Experts of a small language model.
Size: 12 layers, width 256.
Below are experts of layer 4 (counted from 0) of a mixture-of-experts language model. Rows are named router (the router's row for the expert), gate (a neuron's input weights, with its number), up (a neuron's input weights, with its number) and show model dimensions 0-255. Each number is 500 + 40 x the weight over its row's rms, rounded and kept within 0 to 999. Numbers have three digits each.
After each expert's rows: a language model's description of what the expert responds to; "mostly gets" lists some tokens that are sent to it at least half of the time. This comes from a sample of Wikipedia text that the model never trained on.

# expert 20
router:477495520456546447524509576505491568495506373487511578482498501444573530500557535517529510476525496467501527478484466387462426503492520501513487511495557481483507618535430437495497477568407464493530488415496467504555472505550471493511527417505500409449505526431577539485539452518522465479552501484491496485464501499482431508503523508491515534539472501511474496495510554515494510606551501512441500462476420486525482502493506481550483494454492497484427491463494587502486479403486456498542515501470517489509451577524519460518518492495550544517544478514504508438496463513562503469527464486494506478473483644454505522542482425514606497502486494506480451469471510526511513516559506359484488440508480440523575598451488508467525510473490490527542466533465459454498540532487528
gate0:508494552476500493452530460513462572504522563447492492469446473389487428449513503490501454531467526539538544512521543470564511520464541470432494455448442453445480490512555436513540481549454486455442531513530558496488444527554491457567505528542509466525454439473560496499555503494528509525479431488487462457471483481540527473517523475542549553481577509476539440492458528552543463440484483519535526442463517506433493602484474561528577488516439498536503574463399535562583524413498484482480481506548485493540525531540500420513461503472448582450512503442530409555496489470537428495464503540515475476594456500501529533530536465542493530490484529478474491542495479506448464514515439517525514519512508465526562477500468455483446563511485385415554525454507487495507460549556528
up0:429460464513527498501463428507513456460459440523562487465540544538546491533476485526520521449533463463456530475477525452492524464502489489527444498495550475508532531509450583489531519502475551541508534552468492504480521447444530483478560487483536506442459556556519478553553564439475457461511538451497469514522484468482489567484533535413457468437591486449471498482515557458455494485525404495411492440469456477532463418572496462450431456521504490505503397519548462457486476472479556458532529453502498455461458458480440520521439429469549497576491491470516580442535530587455546493559521507514457557434518439514490418429490504445538488497476527530509561517511527460505506469482496507466516500495501489531456523493569525553496429519554617571496491516484435487507521454482428
What it handles: Line breaks and wiki heading markers in lists, tables and section titles, such as ==, ===, and the break after a list item.
mostly gets: "==", "===", " ==", "====", " ===", " ===="

# expert 63
router:488477461519489454482462480476503555465567479502520541476518499550506504530473555483503505458518543408505460553498481442543561500521477482495493533470524491504518522548483468407489490555537529493468431519521444422543587476606510454478510464485476475421467518520502449555536478478457503476512535549500456392505529482436511528435466496514517496520505503520481505482438463431498489509467461453422528547479495506463446486509527492520551424449475528430506498556401520504455588440577491503499548550601458491520548484512454486516483525536537508504493532483515551419550473616474495464485473493547473470508473516478470461535600484489492480522441503550416420558502468526555549456495495527564501474467510524523568510523418437428532508534485466554506434542552470517478528506556452
gate0:432497477528510497541491460551503515516546454552532555500535602490512531521457449521579504474523520471493562583469475429459516508481465431482455495519512458524541511429502531471440465448445532417446479554539454489474574518504502497465508555455542535485439487490524533511479548469496522525488472531453495477582523507532438452481489485512490468540497545467485486468415558523536480519537538498473492548510505494427482521522513556452551516479532536510452551509498430476509520472512417419500613495482555526544490477490438475531486508516531484478421503550477522492516537472510436483528535537512442458521509580499466465517533589529484491545477521475496522591503480484502462500503523569543590507582589458416483438535460539485566407517437475504491482548608513545489500472573510
up0:390539513581560517532476490530486511506501499527463558521453580510477565495467431520581490404535554506490536548495535495484513544491467402462475439462521475464537507489474502509430470454470512464465532536527429513409617523508499490492523507408493525526474522474509492480480545531527473538469485484401510448623505523537438491509530544498449469510493557476460465465512515494521486526564508494502524542498438515442463509491525499506547466424528457498492555536592474476521468468429445470488589455476513495529464495580462497495451498462515464491425533539452519548530525488505475538526546525538483443524510565511477539550545590528489547555510512492517539609505481497472540525541537482517536479557546425447477408515495515500525425491427466496505507517523531530498497466503511
What it handles: Words describing where places and buildings lie and how they are reached: located, approximately, built, Route, served, covered, west.
mostly gets: " located", " buildings", " Locat", " approximately", " Historic", " Route"

# expert 59
router:571475552441515465499451473470526495385560443550561503478501496485493497516512544444518566437555516512544471529476540489553549553476482458485508573480504509565521535469466416387489458560537522451538419543484495484565575497501534452475457502423533501457523476518562500499513479518491526494520520553551493531488510552486479528495508499552506474526455549554494480545486442452469494497522535483451471491498512461473453515454528495556559451466508469467481479495424455457414538505526459555514486540541506540567563462558491474486481552586554510490500526500506539478546426485421550501482506500488383483491497510502536497564472503539494535512426513527467453518500494433536509479576462424581515462523493470474536429520443456435481529488470424560438521555485524537464485523573464
gate0:508546489421503485593470528465540524430594473559492470446487492478512458551514472465446541511525462515532525530510502518532490540455463532445482476508464516496472460519590509492480435554499480465549507589520510506467528614501526479442504504460509541522536454547479512537541467526472454533443541527451473538497514457534504547516561472466516500521490466566501550569498472491498515483513516524489493440516444578426559526550542499573511519495600525515444478453462467511473479485462527515533533517539536507523557463564489460558518500522545547486501458514482525444462477502466545578524497503452411523531521427503502473465516474434441507498480455510536542484477548514556438557514419383479537503450455429472500513455521518477530569455541477505514490543505580547372572490553531
up0:529542495517536515554492506419538531503494473447463524511485452453441448557458520485433554530513449502525464457543529461496538524439472518517449481479501507514468505511480477526438527525517466474557501559524494475550528528564464484494504528445505499530532491463505531479547468589494465521515513546530490510458467497514506417539509494541494557575418464614525571560432446530577486496595482520455449444552514542485542489457473462548525484576573487561460513492480580567538476478433527506451483522544520515550533543500526533523438519532502555479535522541496505405468474526471569551525490476425446551541497467436555552516450526459524494492522444482482557510539541465460523525539418468490545497557491492458524446435472507468517602467522504440512454535511529495440536431555565
What it handles: Adjectives and nouns about regions, materials and history after the or a, such as northern, Roman, stone, plains.
mostly gets: " Roman", " southern", " northern", " stone", " white", " eastern"

# expert 50
router:534490500466483462484495480452484538445527502521481545522445551544523502479530555606546542495452561504500449586480415486554516537497499494471565528531569436505576553513470470482435465483445539471461473485480445529509500502478544534504486453521434498470506435471542466531527490519503568455453516513533466506480456421453481525496549478482494507540456486533449593515487489554496466513530471457433518493473483443483497506575429467469469538516437513468478486488468498433481511526489419553492490409522448488544525536473507511493462450532493505551511512385456543490523413494455513490455397532449539485496491512408490502544494484483512526489519446557456526451470544507523533452474524553528494452493468447478546442471411505451440593494515447376479434538510513487494526543511437
gate1:443460515466561487519499481500540486480474537511589492454471480438537513506438527523466507506537574524555495504575433546447502459532560552514545540494465480537508513461467480521451508490512494556469474423521535495474493554526516443499560455562529494558529413476563510444474463439508503461525429545521436517545530540487472594524474482507499534478506470505504459467467528480453505590438476519449517451489445493545567516438488537590581537477451500457429555502539557522493484506440458511542543473456487429435494498478512499545467537469535456561499427491461533506593540480498576466467484548505492558445464486499488477489531532487563549495501524418433547515423466480492532463508475494575546466580534408484504482524461487516460517490523490599583462474561519510489520490510506
up1:526534539465514516554496419528406475435437470463440487438558476514494446497412482440479542517534438531491470504436539478469543506492526446553509491422543434475540553527502482435529503518505511461456612451506507458538511464487549440540457503489463470458502480585482485569448582551536448532537450495537490507525551511497448495502452465462548614505516530508468515522565431476493549467497519541508480515499474467452546431572463573501482513452516475524562494554470461492456512494535470498431452466428506486527527516473445521507467535519520529549519482490550502518578583478496540469555465557469566476449472512454538505500483431473533475513459509434441514492555505490486469595528505464545476475503550514406468512487519535476526573502490488542481455431498501539462440466499529
What it handles: Commas, table pipes, line breaks, section == marks and is or found in species entries, such as "It is found in".
mostly gets: " Harvard", "IP", " Nazi", " Howard", "ive", " Jersey"

# expert 43
router:546470526468506488456483557526558464559519486474516544517488506473525525539487503541533456486468549481487437537497503485429449502537496492562514641482610442480524513466439507468514461475442510463467490466470424461538568623497490517462545450493453362533531491498498518511530489523496509518469490520442439488459488442483482516562456525448509521481547444521472459603472622524536467484550498472457495431556524457531443522458507482482512529469452552472473487485533517474527510499456511499504500529502477515535527618489485517625467509456467545481504517508465536487500475517494509515480432484512507514556529529499488498506475504483506562472495598591418501610430495539497493478560444490475494523490473466473480496491471486462518499478546482521561558493480439526488553525440534
gate1:446523539488473500479577523471533483468409477527475447524452437497491452511495523441560536349423566527504497441581481504475530552548538513498468511516496566455471477549461472483541537597502505492500485516533508462444495495561441569495552501560539439493442523504518481554493434572426503525481487445508516509505472496488496499506500499416494567530525476511463570538473464506490458494465519475529473383522527465496510539544498478542519570424558505479492562463503530518487539463458521475441507453465494463485515540506443597488434567503449558486481458579510564496475507503468511496474475469564505505522510542462458516501514509509489531465481489568515531519523524597509497461549483466543480484431548501563540588468485480488521410479479476484528442436474489506404545504464495
up1:446499469486479457567490551558515477550489543569476419429476487597511529529508488482510535495484461523512513621464529519573476524471529513418460577541480538533481474451453488502475499472469509505497401503518436539567493513523507486528512543484538501509573541447489495543450436477483474528462486466470503493474487526496459532420500468582554510556472609513459505504480619477494460523585510473461529489467430485447488547482532489493488454521438536502500512513592455489484458504458507513486507439430471454482508499475545527489452458466590460544447519526475522416526487498452464459472537492422530421476483498465412481443493496491506496503581451514554485492513491475551483483455537531445467504429472524444459428480567486505502532497501525525468491540435411473500517533455527
What it handles: Tokens that begin or introduce titles of films, songs and albums, such as The, an opening quote, titled, starring, or a dash in filmographies.
mostly gets: " titled", " AllMusic", " Episode", " \"", " on", " starring"

# expert 36
router:532488496462482451479488478447479542447521497515484543526442569544525501479529555618544544498464562504497453575479412492555507550500486499470559529530571432506594553512472467482432466488446541471466472488479446530504499503478544536518485454520425506468506426467548460529526490523501560457453519516534464507487461417454481521487545478478482478554457483554449583516490488545497467513527472457436517495479484440481497509573414482469475539517438514467478515491473501433485511528489419579498477406528447477542529539468507510493464442539494500549511514435464534491518408496459512491452401534459539478494491520420501503541492484484516528490519449564454524458470547505523541453471527549525494455475477445478546438467412503458438563489517455381477442545509507484491527545506439
gate0:487476466486482479454484456539511514488476637469510567480470487472492516425567503469540460499599518484473484520582523486475467530489532529483480498512530462535479581490531476547486525488492482471517491443504468496523554605490498474490469450529588471536511510493496506521565537461470451498470522568455565424514452584530521539463478579580507554511579483495435501506486508544490541480518574426482518401537463500492479534517513539553499514554501538475432583505515457451513473531522586482483431518467484507420500503528439438525526549528502510518558476499473459514541516545518542554439507487474522475528503534525482441526540495510420541460483497535457454497493474599457464562461517450454515539449493496416476574425524519481491479513572417534468555534522515491556511552506524
up0:504477509594497545588518547554427516500535593484487570544474453557530466475516486493538534534526567486479435477470498581580429550489543457523490566502479494429455486496484509500550497471464502525492455484502502515481551543494453450456487516537462527459494473450525467531494511428558488425547442527478521562495470483525498446503464532479562462531475529492422478482573491481482496520526519506549499470470556487507436493532520459526496544528493463487481420478499495481560507456497577495496442419465516514434530438465461483463476450477449640517533527462483545521441541510508502588575504530497538504434538468480464467513491505521487542438480498521469455489484506553485525476503531467474496543508573502490495552451491521470545420546563445442499533532496477647567486463529442
What it handles: Sentence-ending periods, line breaks and table pipes closing a sentence, list item or table row, as in College. and ==Charts==.
mostly gets: " “", "|---|", "li", " June", "06", " Shi"

# expert 17
router:554453501526503392532571509518536437407464491475468523554519474492482456539522511504481478540519511498549437517495504501528485495558502500490475518488554424550504544456529422386460520495472517453519480513472489481545517581569550469504520538453535497417480486435493505500489515494487456485479545536573517530486552555490507550430453508469506575520527515475503485605477495414423449603534432516475447470510474506490435516465531520549529577458487518522449500457514467480407440502425519505520505515515463435510456483535496524521487484563516521537566512508456532414480454570488510528460523443452490456549486518563491489486477514523516539495466472556494467529549519527566438460515482480505515470531459375474513515487503448450436558474556480536554561467477497519430486512466460
gate1:509502569487508530541529530485444506473554473476481519508485476536508534441499475486501457405484474440498450541523469559426533527461583541473500505494593502507488470436500507537499591452533532555551528565485476507513518510473503519536496446467496574461585443483500516557498543544411462503507477556501530487566545492559522484452452407486534464471431507519495515500457509502485513500463430533464495561553512516508502484470592468496468563504440549447490487614504505499516511409482495412501538512425486508536432477526530498548385496447460514483509523488468533499480503474534530524489469526564517498463494573496505512523471575444486484533529512523512468501483450442502466441473510543539481509530482557595510549461564462486573510541581443524436562535489581472462504448556499
up1:514497464497504505509497398506467580564451503506521528533531430455475500569574441472497457436535514510519437470482427570541501465541464423459490465482443535497470446508540432593470441497465481463539452536522473536462461448537483500540518524519494540509556495501503534432497560393510480460499478460571571510548529509405438512517508501445479502525525519453550537540577440412492461587533509489529525543473522508475484547501416455542509490506498494523571561457540569509512480510508466516487536527524542453519477528487534514383490556498483457565469506501462496542519540579439434440435526519526505468461461507497493471479459504443550521517485503431458438504467575493465523487505568460490474470532511516524480519488482532532479500511460541555500461460524521561572470558540478
What it handles: Word-final pieces of Spanish, Italian and French names and places, such as -ia, -io, -é, -illa, often after de or San.
mostly gets: "é", "ia", "io", "án", "ella", "illa"

# expert 55
router:553503472448551515477522540428536552449515486483465609529528487524451450463513484574487535459475465428446389541493467524449526434600485449567465563480535468515498487504538452478496493510447554510539459480437457459521499463499538473525476501474539429496498510511545434525535536506454541506471553517511523443451575471551452512542465482551487528526499456506434528511438476491445484553448494405488482472474494483460539451514505489520531520533480562396468500520508547529543481528522465519455530526504504428604442535518532537596521534531485512540500565513465534491527523473507544511479510555571503517575518507513442539551484487489508479549565483543395506562535539479543564443491477544572501483501469482442544537485437487482485463534549457510512514472537478452476544573541523
gate1:485515459574496490506542466489537526516543449484546511477500524512453472509503472500454531516474478510476480488540492475512510483557603523499530514452544584449426460494458487522469463485436479555456520531576511528486554446510386480496509500452575492523502420546512550483524468466432534504494514526528443563519503548512542488506537489525572507464507536511486458499459459514494500519556510496516437527507507541422468560539510523537502437511520493449486521490441454472405574468518516496486576465520519546539534491477425510558516474570513433507549548534555618543435533485538480515518518517445481491576519547419511454524514612523387590496478541479526521565434470519513534560556502568483562510428539484516526521535478548542545498566535532519461549520544459505518526489496493
up1:493503515417523516461463548518528501531471557518473444513507533490535492523492524499508512461483477462499533438458526490476459516450491470480462490530521431534531534452468469421521523503499539462512463478455464483500456526483544560609484520492519524522506536436445379507487490497550469472506558475461570483469475432475490459505504538467458505518474509494444555522486497432565521581422467510428482491510497448560571449541449488462478468519474521565478464556545555523562477483528515459447487495483493407586492500538601493490466518520510520464447448504459450447580505503426586457549509435595541493410477472517508504486471439489596470560535457534453516449540511501538489491479603500544476493539418522472480517496559516440469443459537534469493458496432485478519464486510478
What it handles: Field names and colons in infobox lists, like Location, Label, Website, Coordinates, Born, Scientific classification, Succeeded by.
mostly gets: " Coordinates", " Website", "Scientific", " Binomi", "=", " Clade"